python train.py --n_layer=9 --d_shared_expert=0 --activation="swiglu" --balance_loss=0.000143 --norm="layernorm" --tie_embeddings=false --optimizer="soap_variant" --lr=0.00275 --beta1=0.95 --batch_tokens=[32768, 65536, 131072] --seq_len=2048 --dataset="wikipedia_en"
Below are experts of layer 5 (counted from 0) of a mixture-of-experts language model. Rows are named router (the router's row for the expert), gate (a neuron's input weights, with its number), up (a neuron's input weights, with its number) and show model dimensions 0-223. Each number is 128 + 32 x the weight over its row's rms, rounded and kept within 0 to 255.
Before each expert's rows: "gets" lists some tokens that make up at least twice as much of what it gets as of all text; "mostly gets" lists some tokens that are sent to it at least half of the time. This comes from a sample of Wikipedia text that the model never trained on. Tokens count by the router's weight.

# expert 4
gets: " the", ".", ",", ".\n\n", " The", " his"
mostly gets: " the", "The", " its", " their", " The", " this"
router [ 65 132 133 174  99 105  83 141  28  25 169 111 100 161 158 142 137 104 134 124  39 142 130  85  91 146 101 119 109 161 158 166 115 113 136 101 144  83  73 167 129 103 153 220 135  88 158  85 116 120  54 128  74 132 140 136 140 134 152 182 101 111 161 164 109  95  98 192 142 102 123 164  87 123 143 121 167 119 146  78 139  45 137 134 150 156  98 154 161 152 136 188 167  67 117 116 119 175  84 121 125 140  62 131 143 137 113 125 140 168 130 126 101 131 153 122 136 134 139 134 126 126 105 133 164 127 139 142 147 158 155 103 135 183 136 129 126 131  94 156 124 174 103  84 145 155 125  73 146 121  62 120 102 113 144 158 116 121 103 135 115  94 130  99 121 161 107 160 114 137 113  95 141  86  98 107 151  52 140 164 113  99 124 124 174 130 117 145 185 114 120 162 117 171 150 163 199 104  87 115 164 128 122 152 168 163  63 128  72 167 160 160  89 170 170 130 128  55 120 119 114 135  90 135]
gate16 [115 128 169 139 154 108  92 149  60  82 156 117 145 125 121 158 176  50 153 107  64 114 142 110 126 141 120 104 142  94 172 121 115  90 185 115 122 137  77 224  65 135  99 145 115 112 103 132 106  80 128 143 141 116 107 139 191 207 159 122  93  85 172 139 116  98  93 149  84 124 158 139 160 149  95 107 167 145 134 148 145 129 157  58 150 173 115  76 120 214 131 100 159  98 140 108 114 125 129  75 159  91 122 168 101 108 164 136 113  99 113 202 157 109 136 176 120 147  62  85  74 163 127 120 173 180  96  68 144 124 143  56  87 174 130 107 114 114 193 146  76  80 131 136 133  94 104  99 134  92 128  85 107 145 177 160 109 103 107 177 114  95 125 150 152 102  91 175  94  95 106 155 177 143 119 167 138 119 126 117 164 148 140 109 119 149 138 103  95 159  79 151  87  89 141 136  88 140 128 154  98 122 156 138 143 135 107  97 143  96 134 108 166 191 120 139 138 141 113 102 107 162 166  71]
up16 [140 125  91 111 107 168 125 192 149 126 128 150 177 103 204  89  92  70 123  84 120  99 161 148 102 139 124 156 140  85 143 157  93 104 116 118 142 169  79 152 190  68 140 127 129 154 143 109  74 146  90  33 118 115  94 143 138 128 167 106 146 112 203 130 156 120  56 158 126 143 174 172 173 116 203 164 118  89 110  95 113 107 103 130 109 134  31 133 181 102 164 117 178 102 154 156 158 102 135  78 129 140 135 147 114 121 159 145 105 184 147 139 169  94 166  88 155  71  99 155  94 165 157 127 138 135 157 120 107 182  36 157  91 107 128 157  97 152 154 134  56 165 108 111 121 163 105 129 132 124 143 156 165 122 143 133 157 156 159 113 116  80 111 142  95 123  77  98 111 125 179 129 133 162 141 158 149 113  74 110  71  75 121 171 159 180 176 120  94  91 120 119  71  84  78 152 138 126 115 126 145 125 151 133 166 157 143 142 153  93 119 137 129 158  91 100 122 133 128 120 192 125 135 130]

# expert 6
gets: " |", " a", " was", " is", ";", " an"
mostly gets: " a", " was", " is", " were", " an", " been"
router [173 182 131 122 115 112 136 158 131 128 141 158 144 163 190 153  95  76  91 117 140 185 106  78 126 180 125 125 149 124 142 128 154 118 160 119 134  53 148 119 189  83 146 241  89 112  98 141  77 136  91 166 123 139 158 108 184 127  73 153 162 134 118  64 159 123 108 123 114 107 118 142 107 131 177 150 109 117 179  97 170  89 130 116 136 155 154 131 124 153 175 162  76 103 102 101 178  77 171  76  94 154  42  85  88 159 220  89 109 162 122 132 127  98 105 160 175 169 126 164 133 117 130 178 104 159 132 111 108 143 145 168 158  94 162 133  96 113 181 118 137  86 104 122 101 119 109 116  99 111 129  98 126 125  98 125  90 176 118 162  76 135 158 155 116 121 130 146 127 146 133 131  99 136 136 130 139 158 104 109 109 129 209  88 115 108 122 136  91 133 154 186 123 156 199 158 151 100 118  98 104 143 132 177 155 111 163 124  59 102 153 108  82 150  88 139 106  84 187 126 111 161  63 118]
gate6 [ 75  71 137 117 154  62 185 136  74 181 134 140 169 121 118 159 157 120 172 147 116 128 114  93 137 118 100 118 118 134 138 144 110 114  87 141 174  83  79 160 101 127  98 177 158  75 151 142 150 119  69 174 185 164 134  85  83 123  74 164 132 140 172  88  80 152 111 122 116 100 123 123  80  88 152 114 137 155  80 151  94 130 154 129 164  56 135 113 131 123 170 115  87 111 149 119 131  81  67 139 133 153  18 135 146  78 176 119 167 147 136 120 123 190 136 158 188  99 149 148  83  82  88 156 106 181 126 119 128 127 153 185 156 166 168 116 150 174  91  57 150 101 105 156 126 141 107 106 177 115 104 123 111 125 179 170 103 139 173  78 160 167 131 105 177 166 123 164  80 160 157 141 150  63 167 118 116 128 190 134 122 141 118 119 113 162 132 138 165 149 122 177 112 138 105 127 117 165 141 103 121 130 109 162 127  76 180 109 142 176 142  81 174 133  81 159 136 114 101 107  82 110 127 126]
up6 [133  65 141 120 160 138 173 141 127 128 167 162  98 167 129 114 128 107 109 116 160  76 135  93 143  27 109 120  77 112  63 106  99 119  91 122 111  77  96 125 132  88 148 173 143 135 181 170 157  86 135 142 100 152 131 140 234  59 127 101 124 141 173 139 164 113 160 145 120 158 114  78 195 125 110 118 116 129 129 143 133 138 142 105 160 144  94 136  86  58 126 119 101 129 255 101 117 114 152 160 120 152 124 109  90 142 123 162  89 132 100 165 167 147 181 151 163  85 119 109 132 132 157 125 104 107 113 110 101 107 182 165 151 127 100  83 114 176 161 150 125 147 117 119  94 143 104 128  92 129 148 108 119 113 122 137 130  98 135 108 119 148 172 122 182  95 143 150 163 196 135 121  83 114 136 188 133  76 122  86 157 146 122 134 110 160 123 112  77 115  89  96 199  88 127 134 123  88 129 112 137  80 164  90 121  66  93 163 165 188  90 165  78 178 106  80 172 137 125 184 127 119 115 154]

# expert 5
gets: ",", " and", ";", " or", " with", "),"
mostly gets: " and", " or", " but", "),", " &", " including"
router [107 137 158 110 118 112 136 176  99 157 163 101  29 147 160 147  70 162 191 152 117 158 112 163  99 149 115 144 113 172 121 126 148  93 122 183 179 107 140 148  98 128 153 157 129  88 160 106 127 131  92 168 126 164 109 167 177 127 139  70 114 115 121 149 139 126 108 152 133 160 114 119 123 123 130 139  92 127 162 134 181 123 169 116 111 100  99 179  75 162 153 185  94 116 141 135 141 112 141 169 173 131 118 130 157 179 120 111 143 129 133  95 134 127 177 163 146 161 158 105  98 131 174 145 178 171  88 190 134 134  90 112  88 156 132 149 172  94 121  81 149 108 110  99  99 128 150  64  93  92  73 138 132  98  97  96 123 110  55 121 120  98 141 105 145 103 135 153 132 127  98 107 111 109  71 124 201  26 178  79  96 112 163  44 149 144 173 171  95 120 112  90 161  82 148 128 185  50 150 119 127 101 112 191 143 109 170  70 113 160 160  57 113 152 129 121 113 120 144 162 126 111 155 170]
gate4 [ 77  74 141 114 120  83 167  98 161 160 152  67 149 164 148 150 164 140 139 126  80 106 154 130 138 111 128  96 102 104 161  64 127 112  84  72 192  46 141  71  85 139 166 114 137 140  93 117  76  97 115 149 112 103 154 136 153 129 112 193 105  56  24  52 114 108  94 159 153 161 135  92  86 162  93  94  67 120 157 120 167 146 181 128 149  80  99 133 138 124 122 184 133 141 154 137 127 137 114  95 143 130 133 170 119 143  66 121 144 135 148 124 111 145 170 166 152 132 112  93  99 129 121 142 151 128 159 129 177 112 189 149 138  95 171 116 126 122  90 186 194  62 144 107 110  86  89 196 114 192 162 121  87 133 114 148 135 159 116 172 160 173 106 128 129 124 180 168  91 179 173 161  65  90 132 172 156 131  86  75 147 136 147 133 164 108  89 106 154 119 146 137 184 172 137 128  99  98 110 122 107 105 131  89 129 112 177 114 125 132 158 121 136 131 170 130 100 130 131 133 147 114 144 144]
up4 [131 147 129  97 155  93 113 103 159 174 128  82 135  78 137 190 146 121 133 137 160 146  63 144 103 120 150 103 141  96 151 156 130 112 113 160 134 151 143 137 114 151 121 151 109 134 111 113  72 118 117 135 118 167 125 131 155 149 123 164 143 164 188 125 116 182  71 107  92 147 120 153 156 105 141  74 137 142 109 116  71 184  91 162  77 151 185 103 122 140 192 163 160 149 129 110 108 181  87 146 129  86  84 131 163 145 153  95 101 172 148 140 142 125 140 155 142 155  93 139 158 227 109 108 113 146 119 135  97 139 138  96 113 195 133 143 161 166 143 109 191 126 170 129 111  95  98 101  65 138  70  75 183 146 183 213  95  84 121 100 188 124 138 108 150 109 141 129 130  66 137 128 177 122 123 165 123 180  62 147  68 115  97  93 118 146 108 130 158 110  78 147 146 165 122 140 165 146 132  61 107 166 156 130 138  78 150 101 157 145 148 108  77 185  89  87 110 125 139  54 176 121 193  90]

# expert 11
gets: " of", " in", " the", " on", " to", " for"
mostly gets: " from", " in", " after", " on", " between", " at"
router [129 191 117 139 119 165  41 146 133  84  95  96  85  94 174 144 130  80 155 143 128 116 135 139 143 135 131 142 103 195 128 134 133 173 133 150 190 118  80 150 120 140  97 174 125  90 175 157 116 140 154 124 143 131 133  98 165 140 114 144 148 151 116  99 110  88 136 208 153 133 136 176 106  93 131 156 111 135 132 137 102  44 176 153 125  74 118 147 107 120 125 223 160 103 115 180 171 144  77 125 138  84  81 162 145 155 145  96 129 125 111  90 160 106 185 198 158 139 167 130 189 134  77 108 128 158  54 101 102 174 124 177 134 151 108  90  89 139 101 172 122 149  95 102 156 209 102 142 112 100 173 124 130  99 123 132 129 142 120 167 166 108  99 106 140 166 129 125 172  69  91 132 106 137 116 119 138 144 126 140 115 174 137  63 183 118 148 166 138  71  85  98 101 150 133 157 121  97  62 116  95 110 155 153 148 140 110  64  75 138 105 152 121 115 148 111  68  71 128  91 102 131 104 184]
gate4 [162 188 128 112 143 115 162 174 104 126 107 137  47 100 165 167 142  91 122 185 105 134 188 172 128 150  78  95 152 118  91 144 132 196 139 143 135 125 148 150 111 152 103  93 132  77 200 117 131 138 202 150 163  84 161 120 129 200 136 160 140 142 110 133 115  95 128 124 137 178  27  88  95 122 145 169 133 108  96 200 100  61 208 131 144 112 111 135 145 115 128 170 158 175 196 118 115 112  77 138  82 130  80  80 122 118  95 144 148 150 145 154 144  67 154 171 160 156 111 162 102 141 106 101 122 133 112 136 140 130  63 164 148 128 138 131 111 144 174 137 121 123 125 122 112 192 122  67 158 161 137 117 160 105 127 129 158  76 147 111 144 139 114 161 103 129 119 115 110  93 107 118 129 103 105  82 125 136 179  77 128  96 138  96 132  92  79 149 156  87  86 131 106 112 144 169 106 133 137 179 121  93 170 135 127 103 104 130  72 167  81 131 125 103 138 181  72 133 175  74 163 186 155 171]
up4 [162 124 140 122 103 193 139 127 105 142 134 143 128 145 180 142  69 136 156 167 160  94 120 130 142 155 153 119 122 134 168 181 172 158  74 171 113  74  91 157 139 137 123 148  53 113 124  64 137 124 111 119 110  88  97  91 168 113 191 180 106 122  61 185 167 124 117 105 123 154 129 136 125  98 103 103 134 133 129 103 152 174  59 145 125 113 191 109 163 109 116 132 121 106  58  68 113 108 111 127 117 179 148 137 113 156 165 163  90 147 100 142 124  93  75 187 131 135 157 127 127 120 126 101 153 117  89 161 106 170 195 111 113 139  57 130 174 135  90  61 145 109 171  57 122 129 106 130 176 175 189 117 144 164 136 144 104  76 115 202 120 156  89 145 121 142 103 107 157 134 171 144 170 116  92 158 177 139 140 107 100 139 145 201 111 126 153 176 129  89 177 173  89 101 120 127 124 148 108 111 161 119 136  66 102 178 113 161 103  89 164 117  76 127 104 137 214 125 124 131 135 115 176 112]